From a checkpoint of a small mixture-of-experts model trained on Wikipedia: a softmax router.
Below are experts of layer 2 (counted from 0) of a mixture-of-experts language model. Rows are named router (the router's row for the expert) and show model dimensions 128-255. Each number is 128 + 32 x the weight over its row's rms, rounded and kept within 0 to 255. Numbers have three digits each.
After each expert's rows: a language model's description of what the expert responds to. This comes from a sample of Wikipedia text that the model never trained on.

# expert 50
router:134101138173171104078093141125167152111095136156135143147130162115146136139065173123169147131138140155092164145120111107177104116152158157135122199073151118080108138114096098103157097105159087133137154144094067120110128165137102128106138104149104131087100158114180102149162107149170133151176114144195095109128099165087120155162138099176086108094105086177113148186120126144178150074129
Description: Prepositions right after a verb or participle, such as for, with, by, from, as in arranged for, named after, inspired by.

# expert 43
router:126107116110122140168120098161178097156149089106140112149181081128126139159149106119137205111046101104130168126121085089074151080142164149099112142083132132066123098177127202141143114119147098091145075141100148170209131076121094168143139123127153152091057132113103172134134135135113081086128162184128084159121124079105111117096143167125073083106131139082085102149117098132093150117175
Description: Capitalized opening pieces of proper names, often foreign names or taxonomic genera, such as Ch, Sh, Ac, Soc, Gon(onotus), Sum(erian).

# expert 60
router:107126138166153137087100133103119117138121074113141122102122147128131139098153076110158162109109151065117130070139118117128109139103166113160190107141086116134120142140076151104167109131135126114119115193083104106144134105202133091049163122170115087048167100117144108081118102112111126060119159100060116127078150091087169142146139151141155095149146148115173162140096093097195098142190
Description: Internal syllable pieces of technical or foreign words, such as meth-yl-ation, alph-ab-et, g-rap-es, I-roc, plus paragraph breaks.

# expert 51
router:110152182119141201177104093092158130123143124163098150154102090178130165082081125115094161113110130146132066165120065109161139141199080110112143104139131138130082066119104096126152074135150109121181162111153141104114093149043150140198164151109112088166148152156093146110125119125155121132183160079105143136172123150130140152119114183099191094084121131178114113148123142073135132155170
Description: Single letters and word-start pieces such as x in an-x-iety, aut in n-aut-ical and m, plus common words like and, to and also.

# expert 9
router:141093091078130113145135129120120083183095135161154122118146184094087095104125058094129124114118196113074148131143206140104095163163081121121112153154099141125051146142111163097150152087114078094138157157173112097189147137150142169151141170120108153103109135138138120158153152160078163126085140116149171193154126157135133071041199141150075134120125101125114106131066152137174132119106
Description: Markdown table separator rows after header lines, and infobox field words like chronology, classification, Details, Genus, MLB debut.

# expert 27
router:058103142154143149140064118176147173102116146142058130128140118103068098069100084166106153148136076095111137113144106131124157140144111155141178120125097112197086113095190121124117106139084097066137158149169104069085083111195172140127131081157157200088102143146163115140116146133146142090135110086094102135097064156178149101141155078121164052148135144181166115097142164131130163154122
Description: Word-internal pieces such as es, ic, ics and ik in names and words (Mun-ic, L-ic-ense, Ay-es-ha), plus capital letters and single digits in tables.

# expert 54
router:127105132141146140167168139192123126141073121094144113127122119107113141078142130148107152165098101096115140138146141133179141084115074101128094171150149153102123117096080119162154175196114174143149159102100080121138074149087148129148074103154086128162133122077108091078132159176131096066126116175136166110137134077135200078145069091129203130133107171098171114116160151181107081154154
Description: Line breaks, opening quotes, sub/superscript markers like _{ and ^{, and raw byte pieces of accented letters such as ő, Š, ř.

# expert 39
router:122146082099114114103106084165102150148092120065176113168131159165139185135073122138158133118192093116168179121167163128094116122096131139140146122131109137098159112159068104184151144094215077105130140151076137125172131090157103150134070143115127125114179101132142129095066127133155127150077164171160206113159134123112163108154137139153149122114056071158134107147163086141176173129129
Description: Word pieces like ell, el, er, ler and ur inside words and surnames (Dumb-ell, lib-ell-ous, dopp-el-ganger), plus spaces and digits in election tables and infoboxes.

# expert 52
router:164171160103116135098193158134114142135160087105176056121143151113106084135130104172103124098178156105095154176111202098166120170143115179169078104081162110090070167173133118079147156143131126150127170101165091131114137085100114121134155097139119107089172105079116129142151109116100091158163128097113168136067148140135125078139123134103137188131173097075157201150083127117122129098127
Description: Nouns for office, government and academia such as President, Party, government, leader, Director, and suffixes ator/ial as in equatorial.

# expert 6
router:186126163155054152132139093176142073065153104177156126122107123072144086088149099188114153127187142122124133146137106139153143145145129172141099087098102174146115128178110164180060137099110149120112098143128153085141086173151105061077165115151103140114126105124165065160120174132099125167093153133121141157130234154120129091176092136148109182105095126158177110108134116115137093054126
Description: Word-final pieces inside longer words, often in infobox or list entries, such as Veh-icle, vint-age, plant-ation, ves-icles, Nep-al.

# expert 26
router:130146064122138102145095150102080141105173134072112113119139080104195115100135111199160139164127151126119108123143137149107146121136071149152162150138068142198145179144082136105138126117149133170118175147139106143140117122101131132137167108134155155176101165088166152118156088135115185106135175100099152086135085099120138083146182103169155080117146079104158110147085146114124101123091
Description: Time nouns such as day, week, season, months, and mid-word pieces like raw in sprawling, Strawberry, Crawley.

# expert 21
router:076129154177109067145114134178092156165075111154167129086143075171110148099132081119174123081137155167150116136094144035146095116149147099111132163171130131177048127111081111114138158113077179138194123143123093104134124123116153062110132123135179112108128096157113127146141153204099112110136093106149185092155156083151150114166092170133132184144090086126130134094128142165188130138165
Description: Short consonant-vowel syllables inside foreign names, often after K (K-amo, K-na, Zvez-da), plus the verbs was, is, has and also.

# expert 44
router:157128153071090107157117197162114151143096129149116184154100160109143106097116119176096155085108083058160115141102159129081142153150152146175053161117109100168122130088117146167097098123128090182145170158121142128098110129168160165101075164173072176096132127117168115165115155161108132164139173153099118125131135169128125091103171126113124160108161087086150136129107109071195057098069
Description: Periods ending sentences or abbreviations such as vol., No., Bros., plus closing == of headings and some word endings like Polish.

# expert 15
router:136181210163181136102110142170093121128102126150100149091060141144129158111123074149082163113127083100136178116097120210105118151137172157162151163121116064174112096104090126106087089130155156164122076144070129138055094160123160175102148164131076074094115105132182088095102105078163151174146061111088141112141102131148121194129175091131165158169153087131128145178116113160148108102112
Description: Periods closing sentences or table-cell statements, including ")." and quote-period forms, plus abbreviation dots like "vs." and numbered-list dots.

# expert 31
router:089140098158131195103120163138114139133169082173110117144179142112101130116161143158143125093073130161122075102105175163089182135144121138146100134147115094080093064191151143101126107182074145123091176115092153125144142077113129143081145159106112113150145145094119158127214151100153141098099119129146148113127175103147172085080112059096102129138094122137147103096157143144132116117170
Description: Head nouns for teams, clubs, leagues, albums and series, usually after the or a name, such as team, League, Club, studio album, game.

# expert 42
router:120097144153177062144180154146172112145176134188121106137101051101103181131082115091110148165094117094135138152097087155125103137072117137167137128107143136127162065126084119144183102090075145142127150153131091085122085117125103079135159059103133126084152158134115089103099106118059189112098151165119127138124084074151143136090155174111149139169178135141114124143131088140121128160107
Description: Table cell separators in election and discography tables, colons, ordinal th, and pieces like ird in Airdrie.

# expert 16
router:164150146145204124152168155158143118114075084188104175115079128102184153077144117133148118163130111062136158143114098159104146070143113142149084109120121147048071129119123121196128105149098133131180140151098157117085141110118145180122129170117134108121147114127168103142092137177126150162141086132148059103166148075133151126069153094136163146171108118107121140148150090138135090147131
Description: Periods, colons, closing quote or bracket punctuation and === heading markers ending sentences, headings or citation parts, before a line break or The/He.

# expert 29
router:108177122166143173152076149092090106150066085105157151062156174174161185130126086168126108092143102106123147185146190154094089131149171122183078126116169086117117109099076109151144149155126084174142125142170110134105142149148124102089179073106143094163150094120110141065091139159059071157127100062060110116134117107163143117141119122127183208091083121151088138134100139107146104111116
Description: Verbs such as was, is, were and has right after it, which or he, plus exponent n in math formulas.

# expert 56
router:130191188126144107121122167112084180038109079099107198172094122109076144196066108084125142098103111079096140150163237170144085131092118098173109125184107069118127131207132157097123126104144129141110131117133108129094093078137140160159150110140129088107067110064154155035101175098122083116116062132104154032071112120124123133158123138147155129121128154177157115182164103121131137152144
Description: Second pieces of names and place terms, such as United States, House, Cup, Hillary, Ibrahim, plus list hyphens.

# expert 14
router:200135108146190173143100105132092159055100129121142102156117173097087180121118147129147112132136196145150140098124177157115104123157156108136105184087119138135133116100114121170175152092125167135115150148094107090097180101066101149140193159143187144108197097094103103200080141079129158132106096098161100108172104075052138074113126157146195142148129138089142130123198153163152062138129
Description: Commas, semicolons, opening parentheses and "and" that separate list items or table fields, especially semicolon-delimited award and schedule rows.

# expert 28
router:127166154137061148105114173175146166165157108174163142119099135138091132061138189161147091099157164084092123105131067099113135071181139123110104109162113128139155167187165126125127082096113118158095097145148175106115111140116092070155121110090147109135097153114130123151134109136096057144154117122191119175158106133109081170084117098102085107122168139047143083129138146157079162099148
Description: The article the/The before noun phrases, and premodifiers like newly, recently, former, late, Royal, New after prepositions.

# expert 49
router:120064090117119121133128107190130118211089151161127156177115127154076106114139121075106080105096164125139127134183193134103114139143124112124101098075155118102129130076094109068109153128114116204080178126136167110169140144106139114103088093126105152109171085112115107177112090139168195156138154091160120124146126095073113140144128125102138126113172121082097159107139145117109084105149
Description: Word-ending suffixes that form adjectives and nouns, such as atory, ular, ious, ional, ation, ible, as in compensatory and paternal.

# expert 17
router:064166087162102088102167192107116139174159113137125085106147083179114117107127166095128150104080141189078162124129182108161096096127186166103181186070103126138114157100113092162093162148138151159118109129178158159139169111123055115180132205133154147102115179119104125129144093131124111158092108152116170155162089134119121094087160135159113180121107187123143195216116112140115168157118
Description: Bullet dashes and field names at the start of infobox or list lines, such as Location, Born, Genus, Coordinates and Full name.

# expert 8
router:172105145143146075150111099131130160119150127123128143183112128085108105133147185112148136132085138119136118168131092080164172112116126116072131189137166142116081113141168126146155108126089122207132069131153104106106110150145114174094099091110164064186065103155142119150087155089115150076146101052140099113082126070140096088060117166144100141110113155114136155116109136089203104109123
Description: First capitalised piece of a multi-token proper name, often after a comma or table bar, such as Mor, Mart, Ori, Slov.

# expert 7
router:057169185066135172117149145144183106086099154143151173102107101121120146149094163100209122151168123063132166134201158132105102099161085107097113156107097156147087115121172080124137102143105113155132094108141142125092139123077093169104079128101071126107091053188162095096098157143059075136178077087126093112155093177144098101175182128163095163156137150072122133103155172090132063154106
Description: Closing quotes, parentheses, commas and dashes ending items in sports goal lists, squad tables and discographies, such as 53', (0), "Choice.

# expert 35
router:091145074132154078090132146051141179127113091139075136148105111120165188131093084117148110133173143125146152114099133117129127131124114078137169145086115072093154164164161100077081085077109152187134164142156148153159146122147093135125116092146088106103154101072181132115094083170067080132066102146120054107102073109131167114119116168144110144145171099175118060109119145070165110153147
Description: Word pieces ar, an and am inside words like radar, solar and Minaret, plus pipes and zeros in sports tables.

# expert 20
router:146139165147118062160123171133123132143178178104132158159129096105094171127102093138071165137097200159136143160151126142108151156110110120144166150103129177153090103145105136174080100059113090141071079134093197079078114104125106152079179084140094144149117117114148114131070199180126092127126121125187140089121091128126129133135183119153131168099170097153126130177114131093135105139140
Description: Word-internal pieces like th, st, nd inside names and words (Arthur, Lythraceae, MacArthur), plus some table bars.

# expert 19
router:149102147138096124164111074133131084142123163137129162162169137117105114118141127086115147178123195116114111127083092135089124089076159044116101206137118115158088107115147098158056083068125111076131144141119157071164183127178089109153152160098088076155102160129180115118120164099137130120133185134109092184171130201126094102147123106127073181153113147149084139132093110154095095102043
Description: Verbs and quantifiers after he, was or to in narrative prose, such as won, lost, help, use, hold, both, neither.

# expert 61
router:136137128148131147141132108107153105143092100111189112118135122079168082108105078161108157205115096098064133135166168099087168154089110120107094046093060130121132122109164133089125104164149159107176125137145140141108121092141162158143108136101072068124094121103170114130093121083120111129152144173053106150169118139128123123165107140136095118189092101113152073172126127141108091123066
Description: Number words and numerals in statistics, weather tables and demographics, such as two, three, four, 33, approximately, plus with, his.

# expert 22
router:115139097088146115109181098083174089143156139115146097156057132130116121123141130110133162169073100142126071122145202111084118156199092183139132198088149115135084107139142145100080172150136135121169110157150083197088141152159086171226154166166140122153118164178135068089103062139122116132105186103095141133107122139159091089128145144158106125091171127064166148143093182158088125125136
Description: The word No in "No." before numbers for jersey, track or unit labels, plus numbers and first tokens of cells in tables.

# expert 4
router:130139144102187115125155097101113162098160186159130167112140091148153121116105164149116147151174125104133146148128073085132145079112113219134152135187151107159115150115130078098141090155142102135139138184166091115147125133140168171101150105075114114196063147137153095132150132159101175139077157136115180130098133078129121089140095150164094079171188156120112139128160128131110082105126
Description: En dashes in year ranges and score tables, accented é inside French words, plus nouns like league, election, mayor, railway, Cup.

# expert 63
router:126120160192151092076101172184131118168107155170190122168146087102139122132185187137132162164168063083158131164058064153129082153123080150150100105138158197169138136096098093168110096119087172133122116168122191127149139181143160144125144140144144176167129163191092109107134125152134193168088099111098151144143098099138099114164128111088099125151162105097178066147150113091134124135135
Description: Suffixes ist, ism, ity and ical (Method-ist, Loyal-ist, pian-ist), plus adjectives like national, public, political, local, international.

# expert 38
router:116093081101106135132128116117108107104179128154096130101136109146131083102088149159152085170082131179154124113089101154104142093111105116071164127167086096125156132152116113151137131123102173148176082126147191122090149155128086189136086110135149116206133146128151122107171127163128115096080109180126132131181130143071141121106112169132134144089146114128104135167105063132155162117108
Description: Line breaks ending a sentence, list item or infobox field, especially before section headings, plus a few word pieces like sermon.

# expert 5
router:170152150112139153134124124102131091163164113154135117086099135072082175120140153163140150201157103147130062163119102185108140112078148162138172169116102102077178102118161107169136207176144162101138153062113121110156124138135203019157118097150113090083147135129172095147116133120150157163150105110137132125155159124130162105097152059133167131091104166130150180090138156085112141110143
Description: Pipe separators between cells in Wikipedia tables after names or dates, plus plus and minus signs in equations, as in 3 + 125.

# expert 45
router:111178141120191141163141131137100143072146100138135176197079148147106151132176119112130134134115174166163105117159095141123102137163082151169118094074194133137109052101151106171116101097122199097171149191087174095094101114190098099137082139183117086120098151113139108142106131101126166140171148145104165153128190111124168074137199116173106130189029136115140145095191115151151156039138
Description: Pipe separators between table cells, especially after names or places, plus line breaks after headings, and the words production and wrote.

# expert 40
router:092173144186165173159056160112146111115143114127127121133073183155101086147106087090108158054086126151094125098137163127106109122158072173154148118106131166125128091164110144130119127103166162098188161073059118129104124172126183125170117152131111136087118144075172165081161117148123084161098142105102093091104171124164116116115085060102120148159090131143102077131089127102140131088123
Description: Final suffix pieces ending words, mostly plural s, ers, ies, ions, as in Diamonds, kidnappers, Albums, Singles.

# expert 48
router:158146120119108123154152136122150118105139170151151128117098050166148096111162075164177153151130163072151148149093083168112123103123136166116117064125174171173113163106087147153165094108134128094146123072141118179072114182149131100073080177183093127130114157147102100133164151126105088118142140135107175067129123166174144112149128186164038164128122159118124112143178174130078115129105
Description: Minute digits in geographic coordinates after a degree sign, like 32°20′, plus line breaks and == section heading markers.

# expert 2
router:098116148155143101059130114191073136112166101136120171132161130150201125175126099142192166122118108073167128085097127143084139085121118107063174111187120146115066096115086107144121102115168164094066140146127208169072159121152113130166145152150148084175229110114080200080221096124178182074151183139122118140112095131107181136095163131151086090138110081158160156083146124133143137096140
Description: Particles and nouns right after a verb or article that need a following preposition, such as away from, in order to, pointed out.

# expert 0
router:126182156110108142092107088131081154079116186172124103082161153122178126149107159131099117100142150120147129151105080151113111130130107079117092119155090095149131128110106120077162089107150193161172203126135049138124205174086084172109173147032128069158167063173127119156074147106115159151099107124113119096120112159158105122124086149138154081143183129152162084110090177171113069162105
Description: Commas, especially thousands separators in vote tables like 5,153, plus contrast words such as However, however, though, although, but.

# expert 10
router:136126076167185107107170202142078137164079113109100097217113139186170142098168105172123095134150125122151110149123152103133086157053116124150183123178127120155134162119113104100138148093130162095129153148109175112121111112167157147148138144103119157088098185144121125100106069166126105070156136139054146140167064161099115192183077074133097176106162118135157172142127072100129147128149
Description: Single digits in pipe-delimited results tables, and the word piece ay/ays inside names and words, as in Vijay, Jay, Today.

# expert 12
router:058142097161155075164142152141088150106110081130108195088156151139118097134055100096101163090094152125085164119198119074151121118202091106167101106112093142122165148112134129105067101151170081132165126147113154160189095158100121176202100088091137165129187119087129130137086127205144125135100148147159083095108128090103184142111129094133164098144102145158112142152154101164217141104130
Description: Short letter pieces inside names and foreign words, often surnames or German text, such as Stee-le, Sö-der-ling, stom-ach, Boy-d.

# expert 13
router:079134144104152167151158181109161108141134058151114157139108100093129153145116144157081154140108150157136100137174065167101149104113156097130098113157078186120126107142178180141143117163116128081163148114122149115099124157138113131123055141157119122147131170173129170124124065095172112100153136201113158146078077147124145094128137163176094163143102089141122118063135157141152088140126
Description: Nouns and name-heads after the, a or of, especially compass words and geography, such as South, North, Mount, River, line, man, king.

# expert 46
router:172178085125129093159139176126171120162154176124152178100131119077067171168118108115137070111149113131097157172154060146144157107094148085135175109126174175081117122112183078150145061075084170132112120108127106152118149155109084074144109108103176125211060167142158071133086150121118097153158098109092172115093098126086144118143138120085094178110126126112124101184181177158180147142146
Description: First piece of capitalized place and personal names, often New before York or Zealand, and L, San, Br, Don.

# expert 23
router:117156165101149177102116140153129176144114089144114109079089133141116105134149135110080095107102127118151141151121149074116131107080111146077079138075123166166174088138140109089178107090134127120102156094128121106112101127181172137094122042160082115077167149086106172124124077133171154132089158181061162141133136123117121102150107196138205090094120104130095079118106172131111117174140
Description: Word-final suffix pieces, mostly -um, -ium, -us and -ons, in Latin, scientific and technical words such as quantum, spectrum and ponticum.

# expert 41
router:143186139118164142117150145082099069106118145164144117143098076114149180184131125174104144179160118126135093163130086119160161111118045133166115127123136104164132076088146141142165141094105127136128120161108050072090143140207106208130165137125141072105129151139150122164095150084165165130115130089112082098169110116154085144148116164147173083153161102163173150117130107162101184153163
Description: Pipes and semicolons between numbers in sports stat tables, as in A; H; A, plus clause openers such as if, when and whose.

# expert 58
router:077162147132155114191153102052130095113098180092187137083122088141162146142103125081095108089120151161120136091174172116107127179162160116145093100076118149093177104111128139126062133156124069190157127107183127131190189166103103142110131117167081126141153099106147157128148128138141109155128154163121138117060150131107133104158147103134174134166118187140112093133194179184148152123108
Description: Middle consonant-vowel pieces inside foreign surnames and names, like j in Arinbjorn, ro in Navarro, plus the conjunctions and and or.

# expert 32
router:163087080140127178105153098090181066182132060125143144112181076122091129184179116117173203114035111104108174140079104130080164098132130115105110150077152134078123133134166174130110090141165118152143111160089129142173164156156116166161145093120112159127063148116105202133168131142117113108176137113133118127127175098088120094135163133122090090080088112070062097162144137174111156088186
Description: Opening letters of a lowercase or capitalised word after "the" or "of", such as bl(ades), gl(aciers), mon(astery).

# expert 57
router:101170116103138141157106151113097106137151191150148086185139082120119090119202080089107165148088128162066131147201149138193123117192112116169140145151178121167163080122167159167103151159104114084100174085072139096113096190179147075162105153137146090122117149065163081129103124072152119123132102125123195107138150165125110140109177092118137134159192155114161133091137168116072144122126
Description: Ranking or modifier words before nouns in music, sport and award contexts, such as Top 100, first round, second place, Best.

# expert 59
router:119077126123080147124112131146083092135145104155139131132162184122078104086157147178104120122137109144058060112090134082071104107156097118154125104095129135144160103168117152107137116170122152143099134095115128177122155101076195197098167169119115101141108090099149132129183138162150181072181143122136161129132179061132044159105170124065068112159111150123052086068140140116109077113111
Description: Nouns for films, seasons, games, episodes, albums, championships and elections, usually right after the or possessives in sports and media text.

# expert 53
router:159110136089104151104193071149187120099169087120156125173147094132133079116128107157130126152111121094101119135125101087191144081198116191121148129122103150119120148104141151118120164103146157141127157191142096105159132165120161119116167185170119167174077133106105126125205122169077049111193168162144126124141155112121158093160141123130105087174036112078133077128184165136079129132186
Description: Quotes, dashes, spaces, decimal points and math signs coming right before a name, number or quoted title, as in – San Salvador or .500.

# expert 3
router:141086100144099096106145122178098115162094088146107118066119084102123104096105110169192164129099120076150112050103168081172131128144146095071139116099057154183092086127109098119126176130144125104135089122123137105118146172088153156142128145107175094144128108162102118134159162165090074087147101146187098185176114116106128146122095175052118165097152146061104144116124079105150086100101
Description: Line breaks ending table rows or paragraphs, plus accented or unusual letter pieces inside foreign names, such as Už(horod), Uzb(ekistan), Nú(ñ)ez, Utt(arakhand).

# expert 34
router:125074105124162130147098107144112139133132144089092091135138101148174175087138117125161099098141171120094137126112110103136106150095147168131135140082075155161116090111077107187078093167138138082149127159149097179072127163128160064098132079184063131120136096177143124142093142055109085144120129152172083178136126142183065113160119132167125146149095154088123143099092103108137131121134
Description: Word-internal pieces after a capital consonant, especially ost in Most and Apostrof, plus ov, oy and ubl, and some the before ordinals.

# expert 25
router:162128102109117102137150129119148199105131116095130214027151096157064128141122125040132121148136170166117159088100090133174126118075148090089112166134137134074083108124186143132148115121112134167096066152112135212111167161189174144141096122129174089179116162137109100102107120127070175108120061128149118114085133062131124076148076148082131104095111116115117132157154146074126073126169
Description: Short opening pieces of words or names after a space or quote, such as qu (quite, quick), st, con, pro, fin, Ma, De.

# expert 24
router:151146124146170167132138123105089119085169076144116171138181144086103097118174156169086136155129132132139100143118139142104162097092132083115107104141150145065145091131134132160152157108053179173084138082102196098129112113173144099104139136160113132169138106160131203117157161109147201119143088192130114201131183135123126079148161171097107125176112063124169120154187177104075136127131
Description: Nouns naming institutions, media or fields after of/the, such as University, television, Science, Act, law, survey, computer.

# expert 36
router:170188119132135146095096171150097149124127201161096043097130154140084165137129200138135072120154093138136128179094065197139108087123129099150202185150103120154139135113158126154080210096145113140150155113148120117106130087115125117164132104154176096129157134121135084184122155118135130149100123085170082089130171129075180091157167130160217099122091123154155089139145098106120124165077
Description: Commas and semicolons ending list items or clauses, especially semicolons between infobox values like Folk; blues; jazz and );.

# expert 30
router:186126166139077123096104110094141106132150111100152156076168151106070134148109084102196126119059145122092134077180077158143089121091086084111126167127154104141114121095166143116151126110151095113181079124093096170125140148107130153152134139110150150153221138159149185108092171104099136077186079119134109142124093084117099099128109142110100153117179122157073186161120081117137109110175
Description: Auxiliaries and modal-linked verbs after to, not or may, such as have, be, been, had, can, often in may not have.

# expert 11
router:058149095111145204139148124146166129124131178091120137124091184155094106100119131098112190126127083090123195129154200087122161118112180155151127143100097155105143179203172091116118128105166097119115105118138143163136086125161182149106125106127110168104117140127146111107083149144146088095095080173134070144083132187071078113152092145117180150085100110070154134123143146152163132118105
Description: Short pieces inside words and names, especially after Ag as in Agreement and Agol, also Milošević, philanthropic and applicable.

# expert 33
router:141152081095156229162132064119033112082100096138103147142145115100092101141099083153120151158174095156136082102082144149112103086198116078162089149155144140102111118165137136124105171140135168110121118170094126118138136157136144205154147164073156150143115087116162086117096140127130093181163154143097130079130167143100154139160066124159100129090158152168121124105171109122151127141144
Description: Word pieces following W or w, such as W-ushu, W-an, w-ore, plus miscellaneous mid-name fragments in lists and election tables.

# expert 37
router:112097120074086160095098111147114070134176156101164111164102161063120128055155137170192154119145166124199122106124174183085108124107165116131142117125135078137162163154150142096113139092120116168097149118128108041091144111121213166127154067142177161113098120144096139166142123087133135126172125142122177120169099138150108124106187158152140119092133139116128159101101123093114077108088
Description: Inner stems of longer words, such as duc in producer, writ, ific, lect, plus astronomy-table tokens such as JPL and MPC.

# expert 47
router:110145162089157101119129137172078181161149152121117069100133130142155106078175118104104173083151081096109131190080062090163130169113119103151110154132104128154130173149165122167063134157116156108152131137122114155124061108157158145117121119117159149106137136139150144192138165130122093106144111141056128141076108132137077153133142115179140144101125095071148101130105125077115061061122
Description: Day numbers, years and counts inside table cells and dates, such as Sep 9, (1836) and score cells.

# expert 1
router:134116073058116129124116116135103115162144185122105114148130152169163093185121151161143085168144071129106111112135086128113071107184100145155108077123155083148158125122094169137145139092091160194110134113188095072126071194154123173163111171183121124096107137142181074124095105079111175167070093113101170171090119134152083103176103123114134131141161135138178120118131084189101174164154
Description: Line-initial words opening biography sections or sentences, such as Personal (information, life), Career, In, On, born, plus month names and dates.

# expert 18
router:106107186107077118103155136084112086078113143182142090139169159123136109117100068160110169149127028121109108087102097109156131129140059151126118126165117112108077047163156162080116147123094165141128148090186136087170165152139174192069121168098094123143162143103175192091142163080130143078160151105125125156171095133117087156127089097175095131136072130100148142095139139142112169119069
Description: Nouns for sports stats and play, such as goals, points, game, players, record, mostly in football season summaries and stat tables.

# expert 62
router:168165101150090092134226135161100095152113096150106135165123135180134152106192169126090142075110156121066137120183109162166183102122157130140145060174130151134156138088129076140142167131143146126118140078133121084160108141107118155142087054087177144082132133176071134154088093169080132160078144126146128166157069152181124130128078036108108154121181140112165140121160038154114138144172
Description: "The" and adjectives such as local, modern, central, traditional after prepositions, plus name-opening pieces like D(utch) and L(ondon).